config = dict(
    d_model=96,
    n_experts=128,
    d_expert=32,
    router_score='softmax',
    routed_scale=4.62,
    attn_scale=0.177,
    parallel_block=False,
    lr_mult_o=0.694,
    warmup_steps=200,
    schedule='wsd',
    decay_shape='cos',
    seq_len=256,
)
Below are experts of layer 13 (counted from 0) of a mixture-of-experts language model. Rows are named router (the router's row for the expert), down (a neuron's output weights, with its number) and show model dimensions 0-95. Each number is 128 + 32 x the weight over its row's rms, rounded and kept within 0 to 255. Numbers have three digits each.
Before each expert's rows: a language model's description of what the expert responds to. This comes from a sample of Wikipedia text that the model never trained on.

# expert 62
What it handles: Foreign name inner pieces. Inner syllables of foreign, often Spanish or Italian, names and places, frequently with z, such as Sal-az-ar, Ari-z-ona, U-g-anda.
router:213079163130162138092141099113160128143080138139126124131124151127098094154134142106103100198105143112149187118132167078094139113087141120135149187182130111117096153118149143160089130149150150079143138094086143172175191183137088165062070145110181191142124143139082110158144154145099099090
down0:086141136120101142134132150116181146065065133111122138140128142156133042182125147132147095077181092107117159148060107076126110144117151044137156123068122091112144135130105163091106156121101101185154125095149114166135085081190064126122140136098118173126139114167104058127174129127122119158
down1:068094174114129123094097128162086163090104164111145110142142151145116186146149171062217144134096090141125085103050125089129131129156113112136115141115123179084102136096166125095135095077161174128140137184172126130094116134120149155138143155078211158176114141135106129083120141092143067152
down2:146079097157136167115180114096188121177122157118108096124187137104158145106201144147076128098128091128118104176114173137153108116110091066140139108148147100159179164099104124122163121148114133134124185140113221122124109117103116116071107103203109107156175141085179149147106049112108151131
down3:107135114105149124165119125151069132132120128159129148092145135182211143112105114189112104145047161134149113093144120189167133144095149122105122097135154171117144170083147124163169154106105132200147071170136136183152107117200204101146179147110114185114108110104153139117164168132170135089
down4:147124112063138096098162116184114091112152057101169108153083096069097096145144136161141122135110133123135129096137129172114162096123113068111160148157219123129123142099176167134161166138134165147085167172148182157147174077146120099168151098062042132142132103088088150112134130131120127149
down5:065123112103088139126140158137220091214115132171126109143157133118140096084110114158104138165126062134166113128103168112093138095129138158135116155107179148121136165125151158184113101105137081068191129116106180047162135106118153086082113106089138176123146095124122129121169160188110131107
down6:145110139138174176144129162130152164097112119155177058048147147131101164170062156113124164114086170153114183086112107071134090175135169099139114156155145157174191154129126108100146149112082103103119092142162133088165102129126106165103100163116105071161079077103138084143112157152094127161
down7:184073154158150079167066077123178122115146098077128148088147125160114099102088160168130144106165097142113141143156132132144159162045101113126069119164136117159118119090051106185129144127102111124093084158139091122107102060117116167139152128102172084172127124159112097118157109185134106074
down8:055165080140114091160133196113151103149100082103073114084164088192137152154116092179179112070147151137092126131129183144138129200126124165127188151126162093140141158169138123122150165131136159120169155148118159116123145143137189114108107161078140106148127138152133113173198199137154119149
down9:070139081111109117153146106170098120092133091132101141104112167090142108059146157091101107162165162133160091144188122161128113163120134189164028180118116094151077101149108146164169155142135128130135140122126187148094141199131147073150170070134137146117152181159123133095172115119107141081
down10:107137149113168152095160091096099187142056151149113137101108097132102116060080106152115117159091102136163144099189167065117148122097184118143140098127098094114138133134194121144175106088116092173117084126176146135138085109139136143113200165127140111141092090121115066148046118177164142128
down11:089123170110160182081179165107126177158126115080101086147103106099203094153158180134110141176080150169159170146091111133134165137159158143136110160100114114162132121122142105118115152127208103061101126140199162167141121130088170093157073186168151115142119109147124151106131090152152147173
down12:137142098140106048113202147166112157091111099073119114044056144139086111139164092139086106127052116146144106102106154129115144107125187123181117096100091126154131118104100142149095155153140136161169150157151129134118119108132093120145147175197079092094101079132103087150104117135127194094
down13:154087161138174120105108143175119173153156121102129100103096153142136121102152093170127092086187107203078164125124120104151147064175160111124002141122083141154142157133135135115066138197072147134146151133153127101133122119157177106120143112108142133057100132146116181124090111113129157120
down14:132077150146137118182098026128156137118094140144147105139153126144094157162131152168115101126159121107151124089108185146142120057165101161110088133199056139106109115114089071089141166119108140074168148145131156137117122102107192138186149157153154151183168141165129134115065092111119167145
down15:163099060080133110123107095102136146150092106145140147125107150104160121117130114045111249111139117102159117135148105162083160147163086129146169132144105179169166061114226131129111103123170149091115105110147107137089103122139073167130138100143140094122126175152147099124137107142140129196
down16:123158235144191103173162108158156104098139134102102139128105153082104129137098132119183180091113163145098119072123097124119133167081159073149111097146088121104141127113138152114156132126052109143121176122186118140112180101100142100179118134047114120189096097132144133111153073093131114097
down17:116184084153130097173135117104156163157107107159094167096120091122184136163160153094134136143075105086127172085137185084147118109083076087151113188213116070116119063117165160196078148163114147171125149133102118120143105113122100138131127114126121146134154114151116122126153178090081119193
down18:077100132071067124071123084127108097111157168156140096092102066110124122132102125135152086182159134129149175137096099118137128139134092184102116102173117143129203179074195135147128145152107117158098088142088165156107113210163121129128131151091097226156137142143147113130132113104122089138
down19:151090167122080135129138130100067093115163092164178139146067067112086164096136162112118134151144102088114125122079102146149134116122144104075107132113154151115152178093122148112107134117163111075048195145214068090126139141099117138117182128125087157109104119081107109175134132130056158106
down20:087101130132111141151096193127176067175155171127078117107127095142105100133148159100130118185099120120084133185145095147141141100153120128150173151207177156149117098096099113062080142137180124107147050139106127158121090105119152161100131107155199175093123089159161117058125137121145103131

# expert 46
What it handles: Mid-word Latinate syllables. Middle syllables and stems of Latinate words before suffixes like -ion or -ation, such as diss-at-isfaction, qual-ification, ident, manufact, recogn.
router:144106117168172148127085102130152126152141107105147135184115154133107113114133141114089114124094185085156176162181186127144136088143181144172117217140123120123156116058157141180088151148157172018123138090136101184158148145125133165090124117081111112085117130172132103160109122142093081131
down0:066157168113138168096117155148142134131195176146159156144139119111145130143118184150115018172074115148137170070130131107149086131110119098101131136183108150089157118144092117130124123151097157151119119126097133170139170156176131091170099198170159131150124084065123118118165110126147157051
down1:148136130133075161111159121130102110078143182112109136168112111122088096193083065108174070127164113116149177176062107111195130118146150133153145124135120121154197097156163090148153175087190178175176143094152095161089111140077115090157096128155152106141136131141078093147098118115132113102
down2:169112146138079154100092097107138142131179081153147153132110114175087070123098177139086102103140151140082149136099084095115103174105100111092158127155132174203114198076097156128140177144143099075166174159135172124101153112128192111140155104127147085129101129104188161125090112076119117072
down3:146138141116082113165075098146101066134151182140057091124133166070160150119115134190147123128143124161111134155126133134105066071154086130064098154118107081134136119076117165103115143147145149160128123143140188165132164072144139138122118101154179070188131158098132126123117049096114179079
down4:135052157149092093114126104149133133099130069114122120151147157099114092126095161142193090075107099163125113090101160077131128150107185144123162086191084196137062093121116168121080147156106092112091149084109133173111106058135081146109092144072118127136096133146180110110109110131077101127
down5:148213125138148162148091121105111120079102090132112069101142097076123152191140157086148120129109105119132111136159120155198158194022106135121135121146129130116089121114124165177067091151103081133081082160194102157181151119133111163114132136157127131101157118133178146126119127130123066131
down6:142131133179086168119109083124118143128127132155165078118097178164037142111154160165146132132185106118176125092098091128134092147123121076161118169132174097094157143145086106103113126173177126186159133101161093092108143142103194205135101155186107109111117079162102102151123194130118157117
down7:138154142156097150087118174148105118156143120130117130150134140189101168137094128166062130168094112115113161139158145119126106128171152123128136150140125155118166161173126142115192127153076158220073028132165113103111165149147060167139131194108099179116117115139136127157051103152131102088
down8:134154154112136086183130158176126165129085076112154177083182066154107167175144071095148105102111079175158098095096129125160144131169123087151088134171110167085152148155160187081172115118138157159138113141115161139138115141127106183181124140166063153110135136085123123155115178075149097103
down9:097105093115148119084182124129166104122096129120158126068122133134142126073151112151109109133181159076138112127092119066092119105098064178150139136102143150194137152114126130098111117141104134165145089144072118200192174138064148052140119121089129160148087129165119089189173115172141142166
down10:108192187129130150166146111145138137118183116153087109166112123173159129186101105168145084118134197079124118159116136128140130148111089095175126132101108131094126151100148107175181142082108131162110135116157110104181113153142108065107149061048146041094174164115108171086139102138143135142
down11:086125194150126133112148089143157114182126024042182128133140093170151156082109148108152120115152111120094117137120146136112162087046109108114152116102142109069160185120122176136141128104087124149129153100073117073104120132201102143163146075136119122108130146130150091086185127120109133119
down12:115099157100187152166082168096105110153161134136117092156093210118121118113165075178124106103152100153135202073129127097118108158175141200170131078134169112152122147098116131064122148114109167121099061141122094102123100162092101158085108145136119118077115138109173096122089188102158100120
down13:166104160131125154095143130112165111177076091089109164135114134162132113157137086130162114135143115201078113142107063118113123130149109132121062156166106028119127167130163165107109136112108105135062081152148163137068126113141135113157108112178186149093146210106159146131159135163151191108
down14:108058100108104090069041145145072100158099083136139151131144095132111204105107146092157122164140121179137109065134150097130145103125175172208142122151131115177117076124199111127125165116152153125115120157091137125161090110161117101119118169152150120160130110188162130117118106149173152184
down15:126113165137107141143046073057101097108171162177067169167130195129080117098143148106093150125097090166135135130152139175148075160152108141151152104120168122135060085055149167123112111124142165138137165064102135114137122155085114119137157163123111135105062110120151118129135097065113158148
down16:069108125100143101087153122167168148148167128156117160126142123126092193142120100181144083160072171122116092059145119146159117122189153160098056108138142166126176190120123178134168123099135157177135124159094136124151146151153136092100079104108145161161088183200118128183118154107127119079
down17:105159115117104164130134146128143102076082147142148094029162129135106129117119178059171103162117095092098091094120134167180086147134125124091075128153128095130185078077189134189153089171114104180169142166129125184147148145118110092101134119086116143132088104148091196134093127122123136123
down18:129145097086189123183190127143106121151129175104168171161095168146170155166104168088070126095181107110127171118160149080141111130104156154103105082111122119151127147102184157111178124057122131135113102093136150080159189153150128081100112148090143129129064120079158156072136180156136148116
down19:101097095109112101076121106160122084183139129127140126056094084151117146101130186072149114140135153153131172119106082207139135084111098123110107092120132090112134141203162179130110106173135148150155110166109106157056144168107119143072118128189138111179092144127089089102140064152146169102
down20:149112119115148130046101121150155109117139165153109103158112172108068138142114110124158172116126114104118131089157142111076153113078084178121106164123111188131121173174131099074089129109093101122136142101071112116150183095195173155126213106084148163076163129134110113131139052091134140078

# expert 2
What it handles: Mid-word name pieces. Inner consonant-vowel pieces of place and personal names, often with v or doubled letters, such as Vald-iv-ia, Dall-av-illa, Arm-ag-h.
router:181117104144122147097114043150157141127081145121119135181132169135081119156142103126063103167055197136194153140170155118118169141134160102164109187141084119100105163106127164130085152136149170092170133026115110137179131147154146134109099124120146128145154124157088095162133129127085136086
down0:158136101101143090106068173078116119131121111124120118150197126191120127169078149089105106129098138170173101149141144144189176108112103132130159134135166156193124085187149139118121119055150103067126113101137102119126114155159131069208126123119105198102166143132148106126122093067132076111
down1:124108110127133104134147104124098142129110092152154107101086144165101164105154160000170078140121194110148153167137147132080167144114078099152146115180136082169182124133155147133144122141130104142188087183116122114121131169120114105095144110104068101104084111148108142145092109137180126099
down2:167153112141101152120205104100135118083147105167078133127122166084086181140121129063081135117115146134131167063143133081078127154222160130175143157143065125167117132149098170113092122166131156131130145137181126115175117162131155156135156119163140152070115138195150092174085131103122087140
down3:149149110102098100115166161175153148131119119185163133100134113118148153048130186172132107107168093114118142100121085083053114098101135137175128107087101143117155124133112163165165092122182133147155142172146162140057160092127136101155048160128127139147129162072152146193127186153087092160
down4:157122125181168097147133128152129147096074108151172142114179111062210120153102093057092169132179165120153132188134120149083127124189110128103171130094139097143185172141135144138111070073105138099107077080106146125111086154094201135159098145122122126098125113106172090149118093136108131106
down5:162147092127139078074118132187148166125117162120084144152092121068092161086117186113123104133093129135183122133069162121188132138128160194090174137124170082128103146159190143108111135126070118159113076144100061158097140141088100125155182095102133145143164078162117087101099126114158114168
down6:147111132094144181108116170134212183126162119166137095098104113155157160082120132152135124091061089154171125145125132089142140123151108130114090083145078137082090181120136106139194094112169136183134150122111156195130141079153134095090121135122082146174189101122163147203095076139131120154
down7:114125199073100172117168156179156196219161135079121097101079113131189094110132135171121098136170139110145134174118131111104152119120099170174177118094108136146131103126121118166167152134119128202162101119112111139096115130092090089126136146137157166127146187118089102173086154116114172185
down8:190160136100149156135122093130138139093034139149148139104080093179145121136130144116176098129171153154147132109108139114132173132138093091110065171160105167182127151156094127104154158137130068160047082158102159168181168169126120084136123172176158133099119090171090123130178116115103159096
down9:097139056135149117119090144156138137172090118172164184096125122129146153139117113093183066130114154184116157087120067146170127123197070170119130131118166175117062118151102101083133151143178151128094123145118066157137127189126103161170091135178128184120130107143093155150154097167088145161
down10:177113148081112125124087177121122140131120140134069179154182130175156144118130065139105142136101161171083140146091158085132183135126160055067120155168170150138110092149113141102103131133124130102156098150149080126095183129113099067208104144098078121104139104109153086115075156087174088130
down11:130143131121143144132081137145070148091153129134154109182179135100126111041146167122158143141123119115125131105176098136103105116145138095084118159140084121183189091153148080095176151122047134058134157127188096156160147128079116070173143175126169142148058167098120105152121148167141094116
down12:094146041116145184124158071129177135072149110133131121130143144188151129079114158120154140156161124148128132107067051154149084131127101095133075100113117161167123108131137141207161116162127148145124127119102150056087143125072084062117126101135147166095100093135113120145126059106103172120
down13:148130143123118055140147157136086113207165074092166118077146180179112146107129129114143167097148162131093122098122067153166147123182163126129139094116134136108132151126104065065098167164144146180175143195122168128122147202136154108113113150185107108115067155108087158128088128116158126148
down14:104155099114108108070111101129156108110156098078125131103134075141134109126150122100158160162144145101135090157122102155088073038069108145088125138134111075127081129143109079201151140172106075155126164121145107133182130105121109122067154150113099207103141160121058106077149105177110117098
down15:143128107123069126120141093139142131172111074091086109133124117107123182102102132101137036119140131160122116069088167174140133109089149103186095145082109152168168133139119142092185156138149157117118190187128131103124100124168149091163112201151137138209071142155127116092133181150129078108
down16:105093158173158108124139134138111197120165118119174107154093140150076131056110143160154120101112104150184129120154128102188153161109179139130160115135180175163162094102175151070135161087158091161068056097147090148118141078143078146136156077140073093140087128096144137140106111094108160139
down17:111155102174151144113131163084125148147102144168119154118181170187130090098111134159168112137132105126095090110148118105088124125094125089091161102158165073046151094086143111190172167124180146110151122127097090089125154176092116129121104164115083075149191122130113134130171144110142024119
down18:116099169101154097095070109093099112104116153121113169132143109157169174110139086128148108114125094168123131152086140123175170089132100124113119164104115097077140116159075120163168103096159084125117137073099095100074171158181120152159116152119111153085131197145167183094153172028174114143
down19:168119118120076128111176097102153112172153157171145151129077125091117108139149160134173159189165159140152112150128146157071171143133072133104124083146128167115076117110143149069154074197181119139124124157084141140163178142083121171094132133123084113180091056077123103116122136172109182100
down20:124127147119102107097073120124119113126106140168124123108162178098193151085117123148158111123151073150174051144125148114118099218131146134108116140126203129114119142114138141097095093178142078135143115151067070109162098185146072126111108044080179079120110112138139149086144133081148148111